{"n_layer": 13, "n_experts": 32, "experts_per_token": 2, "d_expert": 336, "activation": "squared_relu", "moe_layers": [0, 1, 2, 3, 4, 5, 6, 7, 8, 9, 10, 11, 12], "balance_loss": 0.000778, "balance_bias": true, "norm_eps": 1e-05, "train_tokens": 422200000}
Below are experts of layer 3 (counted from 0) of a mixture-of-experts language model. Rows are named router (the router's row for the expert), up (a neuron's input weights, with its number) and show model dimensions 0-127. Each number is 128 + 24 x the weight over its row's rms, rounded and kept within 0 to 255. Numbers have three digits each.
After each expert's rows: a language model's description of what the expert responds to; "comes after" lists some tokens at least twice as common just before its tokens as in all text. This comes from a sample of Wikipedia text that the model never trained on. Tokens count by the router's weight.

# expert 2
router:107118155108123162104132167143106162126130133145116133142111141150125090107152103125128193132134116125119125093119100097128141100138095139166157131101098121182149135136141113127125100087112093166120109106130118106109146139143143158139112126106128102119177131111108118145103151121122119155116145104124144129103114137088113127139129105137173114151106064117143101185103159116200116152117
up0:105132165117138101100111136151130169131138100116100137119113136126134138165150143165166131159152162119125126134144133148111131135088128103117157140126144143112131147139125099125107095092112101141160142128149157114119106083133120124123144123152167086101154138100160130148137100125189149080131106124156156131085148089083125091165180144108101171089139123103112102125103136152114100131154
up1:099169124170139108148111171094136161118140164099142142096165148108109115147159181092129149134121122126134119164163133144085101119091131127134148152111134147146126150090174068106116122098166151116141089126102126111087111133186151094097093175146156126161144125133134146126146068151166084149177161124127166129120151122166122153123122095106073132154087125101121083116117082157128129147098
up2:126101105115115131084133109118127137161137082163115100107164191160118121125150123095104083095115145162149164148102097070114138128133138088129197109191133130103136070172168123112090114127148114157150145088159122097198123123144137130109163135143139111162116116148114124112127142136142106096102129144097116146143084125129147128107110164149105143108103102144124133133153108124110088111145
up3:164118095152134114096117114130065109132095179102159135141096163134135085142099093156134150121124160150116113112134132154098110114119105105142100124121101084151052166114102135105138131099151110120124132160130096137124119145103159141122128126111168119111105172140143112092075134128154091101136118118109136135137131136170131132135140135141100161137136172127111118172103139095135106110152
up4:111163148114125134141149127144137147106120142132124155138114102121095143166140178124122151122122080131096146107114141141117136110161151121131106092086106119124131128159097118111123105135115152154140092143127115155148182143156183153156146114122157110113101130118149152157131127091113114149100130129124121108130151117092124117107094106169148120163142104109114081113167142090087101115133
up5:057164152117177081107147161132115157153130112090116142157137124114124155145128118104129141129097106156161137111128097121161121159102132144147113129177110098132103168141128127150110115128158134117130113111121081134143123121125148149135138147136149104126111143112109156175096136141134092108133098088139133079116090128138121181144096099142095133146143139127166114151117101122113120114147
up6:147150137158123125086150130135104115152102099155139140138107142157150138101110118160125138140133104169123133073139110127105101113150106156131109119156124092147093150129115158105166155145145127135153147125139093154102103150123106154109169087151124164139162128145141141112142103166161139148143136159131160154117133131131107140086113158104132114101108130112165113127100115153091129144141
It responds to: Section headers and structure. Wikipedia layout tokens such as == heading markers, line breaks, list dashes, table pipes and infobox field names like Location, Species, Genre.
comes after: "\n", "-", "==", "|", " also", " List"

# expert 19
router:084145140096146130065167135183104113132101133140122149102197139166111112184156120140135163141110125172166110110154118105150132089111086142122106120121118107165118110145132111123114159121107093142128115120176122096118155096142178125103129098106160102114147133057119164135094121090099096103145126070103153130110133134124160104097106132115189166129123146089096118145107102112109126086105
up0:135124141099106116107120143142115160114137118119125141124130137133144104164142119146161121153169123107128130133141137153100115115106124094104156132143139138084143140150125127113114103094117099159167122154159162129096144113134089115110142132134151074120122141113151133153123092118204140120132086126150155147110159095112117116158146145106092143102109107113162114146100139154138080116147
up1:123136108151130124135104139081107174121143165097150144110132131136111109143142135085108141137142109147135093162177112139080102128097121122099120162113120138145122146092164083095114120119141131105128139134133107113074124136202129098094107179157130103123161147137153125119143073142156090160165122145139168128122133142164098185125099125123081138166096154094099090119144103153145121174109
up2:137109075132142122108136095110125140155124096126116142121141163164116137142144136107118099099086135127126177115098076093107148131110118100146178092172107145083120114153160124144094107123150148183136132129117134110185122112121139133116158131113132120136117142134094125093109137148140118100110119151094153150157103119114135156121139149134132146111107109145135132162152105116130087115144
up3:127135097145118107102100097140093115129106160151156121162112174174175108159117099132109109128114135115108083117124161145105108113119099105126101151138113104135078121104103136116150125087149115154138101123121066133114127156128132169103147138129169109094119187162134121104087105110166115070145105112093153104135130122192112160134129157146095136150141122105091102155134148139123115113138
up4:121148141137125142124144149173114137099135140148135139118131126123100137155150138148131123141121071169090143148089095145102139087141154118143117076113120129149148163146105098123127116136115156124133119126109126160148137132158164131138165150140125140125103118123119157160134127083108103151108110137132117109129153122089101120129126104144138128158135098108129054137175140085087124111119
up5:069130154110179100135142131148088120159117124116138146147123089133137117138142122092123146143133103151164140111153091144173136141083122117150115150165090099137096128130146111182104107142155167137123093125125096110095110161131165155133129128092146092107118140119135148156116146157121111105110130073151096079119103129150104138181116113146128156161153160147156151161103100110120112187156
up6:142133170171125147076133132120096094140109102155153143140123154154164129113107147135116143151146102158108118077134085121094112105139131166140140130152140068119108115156099145121145137126117111107147134133136080117126122130149111119131172095164116130141151129151131138125119083143142124150133132163109166125109131122153093164090097161127143118110114132088185105151105116138120139123126
It responds to: Paragraph and heading breaks. Line breaks right after headings or titles and before new paragraphs, as in after Early life ==, plus sentence-ending commas and periods.
comes after: "\n", ".", "==", " |", " ==", " ="

# expert 22
router:104132143145110161120147106140125117112115153123101141110135128191132096128114082129109137143153104136140120130133098117129128083113140124156122166181117099153098073128134141142180115099115085136134140141149100102137138122151139124100126118107110157113185150123130153122120152139115167141211131134095157124072103079181135125123146143122131130092092131138144119130089120139154130125093
up0:095152122121111121113124135152106149121118100101134133109116119143126111148121124130174112164144131145114119145171135138100121129079129076096150130151136132107141161155133110144105097086103124163128146133168146129121124093134135140137157127117143085122125138110136132151108102123187156103130081086153160150117130132069114073182172130104111168110127119112117136130098128135125109174146
up1:130163102160129125144104163099119145120175141112164126101151121131089129155132139113126129133120138140145131164166116135121112122088106129099106161130127131153127150080179091094116136104164124102122111108136131110113109120182127104100113172137160125125133145165140123108125075148117107131159123128146176125128087137167139179107098105120068143147105156080115100145156110136136157157099
up2:129118119141106155110136069114137132174137111136133140122155174145122112135154137116120085077126114136155163127117105114140124117090123099147146108164115122114094084163160120141128118120161137171136149128159125128189110128101158119125169138141139126132152122151114129122141146148154111118117138144125140156135128129130161139084146172124111167084090099156129100157170136137096067074125
up3:139139107139117092116114107154084097135110195121155136152111118157145138158124080134124116108128159113103097138113142153116096145095123119122109135119099108142079137114127134099136162085147089164127126125157108143110129147124149130153154134113164129096118175157132127095096137122147108094155095132090137101146135134169111154151139132140092159137129133151122110163146139108120101112131
up4:128134156140137133096141160146125135082141136122107112100125086134113143166127119144107121138119071141099140126118147129129108127122119096161117132126131111150131130123080120096143146151091146177127117114132131118131149115147167147140166109133124150112109117114144168174130108104101128172094153112135153143120166109106107122094104130155141113170125107105118095110157120098095115127126
up5:069081164116163080128156135135127108132113124125129154129152115127155142114145145122084113132119123130143137103157068137137136118100138132137123180151137102136085140136140098178105103137162147107116102122104117128111120154141136113109110147104140101137095143116150159158112126143143085106123129077166090111116083124163139191127088111155091134149132141090164109164126083111131107142172
up6:159135176158121163114137131118115118113109095131142125129108149151107161119094129143125116144160116168120114084110075120105129125150127157122156132141158082126096103138085135131133114132130116118130133146150107132112125165138100124144180125140119158131148137139141131109115094137136123141132146172146165130109129136164140156095115165134126118135131133136159106156118129134133149142118
It responds to: Road and location geography. Prepositions and direction words in route and location descriptions, such as near, along, south, across, with, plus coordinate digits.
comes after: ",", " in", " at", " of", " (", " to"

# expert 6
router:144128166144103154085117127138100137147140159157151141179119171142117107149130140121125122188105108161126111090156114101135130128135135082138154145140088096184122150106134112147163095116088084130166084100098140127115110093153107157110116158127113095129150146146113154110093148088160135139128122119085174103154094089144171112118099134146152131123113107096130106133104152130131118137126
up0:139129146092121120117124155161108166100137104124102103125120088137142117141154126140168111153158156128152100145135112139098116140107132122082150124139152142123149116144138115140092095097095089132158121131173169135069113104119124112132147146135161058155101126109124137144117120108184123119113105122138157154115161098049132079185168128104099156141106095079145132158122169153140077143116
up1:145163135148118111161092151105134115145151149115155139081131124123102124142164165089111137132128123153176091151171113143110125135113116102111112134130104124146142135088163101139130122117153122117100155112126127121119137164199137110098112182139149137111141142139141131119134084149124135143188140141139163128136142150161122179115095154109090118150105121079130108122107116124133143200114
up2:128123114139128139102119101116122147156114083135124138137147180165153152123160141146147071104097120128156170141088093104153124124099129091147182108157121152096135072138147104160112120115142121152153143117142116128163105096138147126113138130139130139142116125162094098104126159134137127113124109148113129141165114125125166154106126151139120163094086106126163120171138129108118103098124
up3:142098089126118106106105103168066127108117151139116114159104117137184112148114107145114139111137149107102112118130141142092097157112103120116100127107121082135084156091101148121131154077144117150098131143148097143135129140127112129124115147121170119095136182115133108101089107082128113075140128124089154132150165139197135145130139115160100144160134110144114120137121124091121125129151
up4:107158143115129118128149160146146121095109126138153119109122108137117136137160142134120151132129095131099170133101144140115113089124152102144095119092112109155137159133113103122145124132097131124108123130139142113112159157169175148131147127156151157118094141132123163165112110069100108160105119141131118125133143120105122091101084109135111113143128087104115087123170119068072099140125
up5:059165165132163076149143145140099138157143115115121148137148087114119138127143140119107108141162119145157120100138095139172145153106144097143126143143148088136084169122160105172132117154136161105103080113121119097146127132132177148109134122111164131114125121099137161178140160124088090112107137104163127069141102133145129152147109107141110148161150115121163124148106102115111112134172
up6:156112145146141134106149107106103077138115102138158145172128161163146135120141122148110139138163090149107136092150067127090107097126110149126124130138130106145086157154111120133172156133135130095118112112114100103138094160123102129099179101167112156153158152154109140107105098131125114133114151189097154128132125159128122159090124159120150146116134116093180114139100135120109143118146
It responds to: Articles and adjectives. Indefinite articles, numerals and adjectives opening a noun phrase, such as a, an, another, former, new, private, three.
comes after: ",", " a", " on", " with", " and", " for"

# expert 16
router:111111134094152146119154128185116099123086154139094115124162157136121097136117112141147159142075087163156100122144125100096112087135123132184103129120133110162112144155088192113132159115108108143118138099142123102101159113103127141094152157156095114101138148146123133145104141123133127124146158120105143119098115119136145147097132160138168122164119159119125088157139118131123101107079
up0:109133137117095131098120128157106178113138118132094123114125131142142112151170117150141115146147150158148114118144143148116143127117136104093114129156132114104127142124119109119133107092103094168165140145154155121099150105133113124130127127136170103118134154123148143158117099096185141110112100122161152170101166091119149106166157137125105144103108106114149116151113134142120079134141
up1:117168125149139116123106142112091167117162161106139138107158128125113118170149154079114158120141098143139089144170137137128104120120122139102101160113120135133133133103160085107105130106137139104135127115117126103079134119205121108104096172146155102119171150120145128127127078132160096166186139120131160128141131130172109209105100119135081126138074147096110101115154111161147116173108
up2:125116106133090149071126085116112142144129086170127129133183157136143116150111127102100099107089143140166162129105092106138134127129120108156180127164136140105094096131171153113101083114132112142153136151130124107157118140133145113136163102159146143124150160147119117101130113148144132125098104151089132141139125067147160127091116157145108133077089106140124116170169095144113076107153
up3:128129107134126120092110117157064130122119173142135134162110148158165101170120085118123125115149130120112105123142142147091119136124120116114112150111087088145098133106106119089150130070150100132110109142132086138109137140129138144122146127117155106094123182120147123123088130116143108091160092127095168123141137122174133147151136155152112150162117128137104107162118152117137115135129
up4:113179136143109122151162135136117157093132151145132119125139091115097137165127151147134146108133090133116156136120149163096143089147141101156107103101123099152127146151110121132119140133115137118140125143127117106132161129147129157147130142120135161120111137123146143154123124101122125148094114138125109114098141125110113142080106112139155129151135100123106098108175158090108105160129
up5:072156144109188097148162156151118145149148122110130140142147117119144092125143120105107140144125109152128118110138064163136130125067149128160092130130143111154101147126150117174156121147142164130100098112105104110103101163118142122135129136146158076096086118130147135175128146128113090100108129092160103066131106141150121172177101103160105140163124124132168123157130113114148128149148
up6:135139163153126160083137109126116094152124109164133141130119156148161129108107123116117147153150101148103127062130090134110119096128125151112126134153150107147091109125105108123139159124118105087132150129131085133139098144143100150119158103156139144134161136152156160104105055128158136115110128160115150107137152122165107128096118189121137124148122131112174109150105127144109125135133
It responds to: Line breaks before sections. Blank lines after lists or tables before a new heading, plus also in See also and website entries.
comes after: "\n", "|", "-", " In", "In", " October"

# expert 18
router:126146121147131133113098102136110157091131132122126142122165142128159127136147127096124130146108087104109105120150125102132153092140130098164157121087083139139135120121091091121163084089110113144140134125119093071085112119187102127151126121155126107107148157143162107139132138112176119199129139146117162135115102094147140134146100132155156124131088140108157123161115124138159150100085
up0:118154125096091117118104131159109170134125114126122153104129100124147126160123115181170087159130116108141123127128145131101123106134112099113140130150143123100130151141138116155117077107128092155172114115147142130088134110116081136134175131130148109130117139082154115140136118152197142084140094105134155159110162104093153112164160132114094140111107127127105089137073134138105064137134
up1:133180127172121127135083135117125165113147135108174164114142109127109122137146157090128149134124120132153099129174143151119105115090125127106123151113118119143137120081165114109115125110153141092128127115136092134103127132174104130108091166140153112120148128121159131140122083136167140156189136134139168125117145130142113140144079117147090133145112131087116085119151094169132155185112
up2:162118113136131146085112061122114142172144094164136111096141158152101150146120152107121068103087111130151159118072100106148133126127121102146174105189119129109123084140137124140109116101169149141140137111125139124169115121148159136138162122121122132135152099162101114110137156123165154154109091150108131140155103138124158126120135151130125133095079149140135132154121120129096081096129
up3:118102079154108112125100108129079108127157158133145131171107132153158086169131103146149132119143157103096119129126115151100087159103152082145117136138111111161064120109141113120121110057109135139099112130099092117103123152127115131150185129125168123099135143134153109110059117103127115092116096101100145130142110150177131162168152151163103136174126123137110116137149150096113146128158
up4:102145125131121128156112145138110136099143149128104148119109105132102140189168138143129118145143067148115124120097146161085122133112157095130146120104120097157159140149110101120147140146123165148134153148118130117135133127154155135127164151144135164138108118127141152159155121096106125171099103157107111139111160122092119104126117139137152131144118101116101102133161144082087098127129
up5:055157162087169082128143169149133127159120118083125125127133093117142155149128092130108126126107097126169133126133107134169138145091133162149131139171129111119109115101157137156082086132138164103118103093125105142138140157117146155103152136118132117115106132121120158150133142144116108095122140082134123088119131128150160137164108092186114106140141143121129115158085120101116110173143
up6:164154142150118181074146142116081104125101081142150133144112135168147161093101144126146142157146106148147133084118092109092109122145143182130132114149142082119112127135121142122141132144116149123116149113135086095115105160140104157136173116114120135140135124140119143109098075141140127147118133165127153156115134132145129164101072161134155107114119134125164101162097105138113146143156
It responds to: Table numbers and names. Numbers, quotation marks and foreign-name pieces inside results and track-list tables, such as 1, FRA, AUS, song-title fragments.
comes after: " |", "R", ";", " G", "G", "/"

# expert 27
router:127154131127149143102111109149099095139114140145130153136138147209073085158165136116100135139158114168170135125146102119156121089116108149131093158135094142148129121143126156152177114118097099150127117080134140070102126132135143125140153160130105100133170160150076143100092109121145140131128118145112108097098126125140125153099103150150148148078088120126113102169131142127150101094086
up0:118144124123105105151135137136097166145136100145114116145116112124129124152168127172175109160144132132125127143116162139076115115089107131099127130153127136097148145137127121133106094113115112149144128140151129159106123117125121127121141147141163090120104142124132136172128116116165147107105068101130150148127197127077124105175162155106116171085125115100129134124068155127128066118121
up1:117155115162122120143115154103131133104156160125142162094152131120105098143148145126140161155111114142132126171156126139097103096091150119092104177134136133139135154095179068123113133121144117117117112127130147113066127118184123102086081167134144123131160133134132121131141091131151109151190139134143170137113134158167083171135105120144085111154095116090130057139150111125139124157092
up2:130136128157130147093118098152102148164113077144114132145144184151132143165138134119107115132118118139145152116097122079130111088131119108156186114171124130105122101156168122112126110122144140169123142120134135081177101113142160141106166116141117138136110127121072107119110115128111115088109119128046143146109107131122149144100114146158120170114094119141133143166144133127097092113133
up3:115127089152129097078095128146063134127121159125154134145119133125140129175117097128151108138130148105107121136102162149095108151118098116138117155120121085134102138103099136109140149086144110134135129160150102128120129118115127147131167146113182126100121186114135111127097130091144095068161108121084195115151114142178108157160142140147085160170121143142099127163103139124127138100139
up4:126172121118101128151142172149105160116130133151110156125112106104104141147136140150156137149101073125073153113093150140097119092125142105136098111091127097153134157101084097107141135172109141149147085139113121136126144124158154141152166102168144154120110136137141151180169105080103120148107119152123138112133167117082113104114106136145158130172130094109130074119158161068078099139116
up5:055134158108148095126119140146127132145110126092118164149127105138136130125141126139122144121137111132159110120165120143139146163077146108171103157158153105146119137114116137150141124124146138099129099093136115116108128160127160141114112143120150129120128158140130140167118124126132099106112130111145132079130108122149121185131092101137099134162112149141136141174136101091114098121162
up6:149105144152117183106144139120089100139129084134144145133118163139172152120105139144122138166139097157122145049110082101092128100135134153145140117140131108119086127140127129136144153124110125076113145111115071100130118134132125120111143119152110145150157127122131125127103064147157118121101182143115156161133127149140092147113113169111158117142131150122202102129121136133122170113128
It responds to: Places and digits. Place names after "University of", "New", "in" or "of", such as York, Kansas, Wisconsin, Angeles, plus digits and commas in numeric tables.
comes after: ".", ",", " of", " in", " New", ":"

# expert 0
router:056124123117118120114099187115138089125131150119126123149087134130164108143133066125118105111148119153109100115115143099122118130099156143134111148158133118163127137147126115133114127101123066103164145141162130148124127148135125168124165111139146134101142150090139146188116080122126112137147153142076146114100126121150138110131113131152145119107098115104151128100144091102184146159111
up0:126134129082121130132141133163103187122105096108098145110128117139131143151152104170170104167165131140148128147130143158124106121106124095099152109114145157105139171142131109131125116112125090148158097123161142116131107125135098119141156139125146086138110137096128118147132121149196167110148128130145182167120174089115137084167151175107125168130126108097149111134091139164125081145124
up1:111145123160113117149110134105117145119142149118174143091139128146104108188123135101146130139133087162170100171140134102092118133096134134094081144123125139154137144113164086103107092110148164112122092156132133108068137137191137129095098163131137132129138126150149134126110081128132083127195160159130144143141111162151098163107099118118131125153100135131084085146145108148115144164123
up2:154120131155110129103152096107106138155120085136136125128180166159122108118121156120128105097115137122158140115117079096137129122117082117118189115153129135137094096136143145148112112126158158175133126138144120110179106113123151119106154120147115148132143123167110115104126142145144117140084106116115110147150121131127120150102136144157115145109064104141141107169159116138108078102142
up3:118123109155142110080101114129079098123123174100136115167116133164165105153100113154112139125149155092117100121116122135094104155115112114144098136141122092143094139100137148135158136076156121150111126110153107140104112153099103139142126120104183144107120150129152144109095129115157129086150112121084152125110136149197137162107131122125108149137129136156088117158130133101141132115119
up4:110151099117128122146156140155145157117139141138115159102114096106112128161153142131123116150138088148128134133118129179104138119173146102161111135117132108112158158142090108135120126133084171156141124141130144102140152131174143137115158166155115149130104119125141181141172089073128074145108110138123109132148163109094077093090101116166154128181128101105115099116171136087098107106118
up5:062137137119169092153169154142121134142141123104139170153119097127128139175127129134124121128124108145142113094151094157173121145073146115143101172149134105130092141143157116190102081132155150109130113133132103098121141180163136145102095132094158121093114152125152165178098124155147088120136127071159140107131093126126106146124078102146119157145149112128161112168101077117116108144166
up6:161116142124121138081141104126076082133112102152164154144130135156161150127075128144142119152140105158130118095141085121107115097121115184126108108153144122124094087163131127144152160150142107066141149115154081130125115154152099118138160080179103161134143144144167167105134112140155145152126123141119139164140146138139118150103120142103143131113118137125180112132111119124102149128146
It responds to: Biographical life nouns. Abstract nouns and participles after is/was in biographies, before of/to/by, such as life, part, death, died, role, survived.
comes after: " was", " is", " a", " were", " are", " be"

# expert 21
router:094135144123116135120089131153103087124132191118121109144139128160152131158104108125107128152153110163158090131174130086155149128124129084109083132114111083168133165130133076130187130132102101130125126152129127086121124134162150145132115086129130134113103173136115146147138089152083068163148138158103147130167127111146111126111099128155133191075134080100168112111119145153111098123122
up0:117144149122109127147124143175123187114110098125115127103114124154141135144139101168154108156171129122164125138110142154086124116101139103108154134167123123098147153142136125130130123087106122154163114119157159136099146134115147140133126122168162079114131120115133143129106155112219145095115104122142139129123166099113139091136122144115131189117128099123135133143074169161119098118147
up1:112145154175106119152096141112133155116123151108165158112158102114084097166148139099117145121151110148128093164150124145115094128100117132094119142125124173143129167095180095130112130133154151112147137137119126107073127156204112079100104167148116119143138130102174125109120091143153091143188144123129155144128122131145106190115111117123085153147089129070087102119170073138141150189105
up2:126090112145116128086135075129131120171124128153132116143158176143139109135139122098111138101079140139167154141101087151119119144109130136141190112175131138127113122171159120120094111101128148164141154152139126118170115128113148133101129126126117120128154130145115135119132133136159148146089109158097118138142169101137141120116140133171111141099074123136124130183139118131134065140142
up3:140125099148137088098082127135089101123126164140165085177105122144164100153124122138132141107148147110102107121113132165116102137133140132136102147091102103150077129118120132111134139102132134144139128125136091126121121134128106149138148125133148133075114163106150131126106132112134141071122115105107137113130132138162115145145156123160094143162126134147126122148127182141110106097153
up4:122163130131115120146139154169147129092149124149126132138136104126112125175149131156131157111117087132105153131104143165121129110121116089149109100126118117158135164158095109114097138151105137097133128107131156111142163127122146108173172142134137160112109121128148137131153123080103104134087090130137129111126152116104111117126100132176128109162119113125136110098167132092101121141126
up5:094134180104185114118146148153124120179152130110128113148133122114143144180131106110111120133145126150139099118131064141145128159060134120137142167156134073143108151131143105168140098144150126138126115128124097116127113131152157138114106131118157121137112116103127150165112165144121082113113125081139123094114103123157114137133080105148111151148152126102159112149097112158106118163158
up6:153111141147130150102141130129081101145122091155157143124103140185157154112128132139139139161142086160125144111129101116075106104157114145112137117128144108102119128127103169143144144167137136099111137132136094120124103160123126118164153119141092138131162122156137126126135091145123090146113133153122162123154131119147074143113102202101175133125128138129158120135120115159091127146148
It responds to: Short word-start fragments. Short word pieces, usually right after the first letter or the opening syllable of a word, such as eb in Hebrews, it in Nitin, ec in anecdotes.
comes after: " the", " a", " and", " H", " A", " an"

# expert 1
router:120135120141124161121153113134102149122160163132118140157145131150100065110131127117128115107093120131142116112152134083099132110100105117118144129105110119151120108150042113104125111123143121160152064113101105148139133095162160124125176069104120105119155128145143163113117090123168120137100108086130140101153137099136149124154123134145138124131075209106103155125098129154165101115089
up0:132132150111095100114123119131114155114136099103111143122104098117125126147144130155154099130162126135126095146134141125104115134112133133098148134136134135126121157157165116138095116108130113142163117129132184153106097132134140131108124135143165079133119142106132125165113109108173156114124080119158161131109160094104135092161157127124116177110142101089134148134064140128125071106169
up1:124163126161097112137115124075127131116141156126136131105135114120114103149161141116116130122138120139157124146179119135102110145100094126088113156121116113135141145110146119096097099125144121116131096123136116131076134159197140094109108181134126139128137125114166117120122083125111103132164108175141150130139133130149113157115109133126060160158123149078094100127142090150107124191119
up2:141141092153143128095126073139125129161107085141132124135169161176109112144130128122130100092104125142126165123082095077138134115106112098142156119163163142114117098140149124130117108113154127161132146124143116095163111122133137121146174117155134130143142122120103128089121122144160139100107130154098134137141116119133158115105128159158116159106082126141146136166146115137109083111144
up3:121137111128113115085144126132081096126123193100149109173104147131180112162101107132118108124118152122117101128116131147099123138103114109112086121134102113148083159092123096130138156080160108176103130158138100139119163151142152144125153125128175111107096160139138113096061135137119099065149102118100158102147134152157110163156151113148110136143132144132123141155141131098105113114144
up4:104167158113138121111141164150124169110125154123143166123129090099126135138158171130109147139119084137080167126129142129088116106138122106141108094096120106132155163130112102114128127150116117144165118130165145128132169107135163115129153138154108121138109143125134155180159098092117105134087123148113134109146129102100131102125109099162118089167116101127145097090178125089104098135144
up5:035157172107167085105141163160109134145119114082108155133136095135131134125145123118120121137122117125174108114140085139158129137114119108138105174154129101140117148131135094182114117148155173101139094093113092127111137160121145099117101138102172097125094139116131160152123140148117095099126147086138117091130127128141114152160072126143111102132118163127138116171122058127102121118149
up6:137128184135119135104142133123119101128115131160143132132123129159168157101100122128097137149143078150114139072150086117103144114146109170130136115151142099121121102124113108127126137133119108112116136103125100135158091135126126112105172110165119156113150126134144135130123072137141128123109121160138139130133132147160113129121109184119159127129127122087147096173102091139080156141145
It responds to: Entertainment credit lists. Conjunctions, commas and parentheses joining roles and titles in film and music bios, such as singer and musician, actor (.
comes after: ",", " and", " film", " (", "),", "–"

# expert 3
router:095144151090146182102146103141112132109123128121119172165156164162133117178115130107106152159136083143121066120154088087123166112122105104148117159141123160118137120116091084113154107110129139155125123120135135094086141135129103151120163127174076107120128134127116117142137121111135156151170130134105164132100106142138150157155072145118130137117122162129135156123114136137165143121141
up0:135146122113099114120159148143114176109123095093107142112106126147146121140125121125156132169158138137113111133126163137121111126125137109104132129157134131088134164131144124129096102106105091173192115158139155157126132107128141144100129150137137076135105124107174126150118106112186152075120090152135157164119163111110143095183182148103116151095115126108105154138076120151115081106128
up1:143166122164121106157066132102125139124148155095125132091141120136102135166148164093130122129126087143152097143160127147109092116079122131102108121126133136131139114082154089128093112112147144108118121154119130122075117129185138127084099187140161136138138131106148135131097077135136116121203152138144133123112133156159109151137110126111075133148106139103123112121160094157103126174109
up2:114126135146116152084134085130115132137147095163127132144197159137162114152139125109129098107116119141147163136091105096182103096121119073142182115162117125111126104146167132112106103115139115158153127127136117100149135124137163114123167121153131151143135125122117129106127138154138146130123127136110131155153114119142156126097152120159121127096116126160130122152143097155100083123142
up3:115131084123117107095115109127095109127104180132184134166111132136170093153105103130142131108125135100122101105121151150109110143080101119112097110135100113150098133115102117094132147083153113118141095156145095133118149153105133136141136140108168114090146165124151124141073137108146102089163094118081154134134143143179138154142149142130103155135131141146112125165124140103143118107138
up4:103139142135091129137102132159115157098156135139129142124117103121127140156164113140128147132151090132107141131101129141086109116124150093146107122102104133164142145119111098111136086156104145132136117144132130111111169134151190150138146117139128143124109121149136156152123117043104137128108129151113141127153162128092119090093098133156144120152137107124113100123161147094084107146121
up5:078121155128176068171149138159118125129111111139134146162131110158134124148139138089122118172140120135155120092137104135169141151112137106174118134154104097131080158150154097172130079126140151108115141099105083133150132156165146123133126129114150112137120141127137134152140148151138106096100140096175125135136102134158112133158108101146109149170159132116142117141113091106113117134146
up6:168135154162107134097163113118109087152105103151151151145120128176142142128132127135147142133166081142104118074119086106092086096102141151136103093151130099139096105148116147150129137121127125090105134134140099113109090150127113168145181079129132157128173109121159150103108090159133126148137148140124162106123138137152111137132130156117135104118154145107158110135102111119106128118139
It responds to: Tables, awards, party names. Pipe separators in election and filmography tables, plus award and party words such as Best, Nominated, Liberal, Independent, elected.
comes after: " |", " ", ")", "\"", " for", " Title"

# expert 24
router:121162163064137154146123142135122157146147183150113124111142167132153137124139096111071115111133105128115125097159129105117100108094109122097138179127100121122118056106114122138134110113115091132144130162150092113085146110153151151129148110100108145094136137159161159118132130126176157117160126121102145099122124105121157123120103163143146128126091103148140120115149058154154130138090
up0:104141132103096100134119139177084151113113125155114131137121116108112138184147091174152125146154137116124123146139139134102117113108106108112121132155154155102135134159133129142106097089133111190161109133159161147122144126088091122118128149141133102102134133112120122165124105137181152094109097113160157130109154130089127110154129164094093159105124141110130140150079161149127061134144
up1:144153116156138135117115107084113126135118147115165142125139124113119092153132149092143141142144116152140134149148124162093097105087117136091156167098102155127139138106189073113123094125140133114138114105130107104096112145199150111117079193128133115160146132142150133109114079154132089145175162138123163121114139133141070155120108079146082135159097132115117105136153101165132152178125
up2:119107111131124134086114084153127145164109092131145143135157169159145132125117121115112104128106125125129159129109119087148136126106122077153142103170093149132130094148147111137123132114148122165124160135115132128156092147113136127138181113151111121125139157134130120111134135141129156118103114166111155135142112131109149133095152167126164138081114135123117135203137075130106059099141
up3:131136110139120079110072114149069110113131148140148108129102139141141126135095096125134113123124143132113108107134130143113109150118116128124093142120115112148083135103109108131126132082121109128108123127124105149132127137111124159134161140102160137086132157104129135101103119086154124086150097094102159119152146152163138163148141139172103132154133134140129116131120148103136107121134
up4:113164138145127165146159148181128160103107128137146128110120129128108127149145150130123148148111085140106147127104167146128122106113152101167110094104139122149159155141133104124134111120117180141124095121131128114146146134164171148120181137168118134104081105139145143161123113080122134150115124125115133115084152106081104121110111100160157117141125102108090095125156145070072094141155
up5:066135171099140086127131127167114110160140117091107143137178087123168153132126133120119117113116109135154131113155091145139151129082122136170091172132139102147102165113124124189117109126138151117113119116101104114114142157139144145133120170126119128097120144120141152164126137126100099112114157100168118078146106131124125123148113092150109104142127141163153135141132120148095129166154
up6:153117175179132155122141143123115064129109110152157144123110130169160155119106156135112144168125106148121124087151049103108116095143130171142155121146150102112093112150105145130141151139113138117128132146146081120113118151146116107106172118156104140160129117148139138136132094126179120138125126169126165118101132128155088135118105147133133112109100129115161106133116152165113162122126
It responds to: Ranges and taxonomy. Range words and dashes such as to, from, –, |, in geographic extents and date ranges, plus taxonomic pieces such as optera, idae, Genus.
comes after: "\n", " (", " north", " south", ":", " east"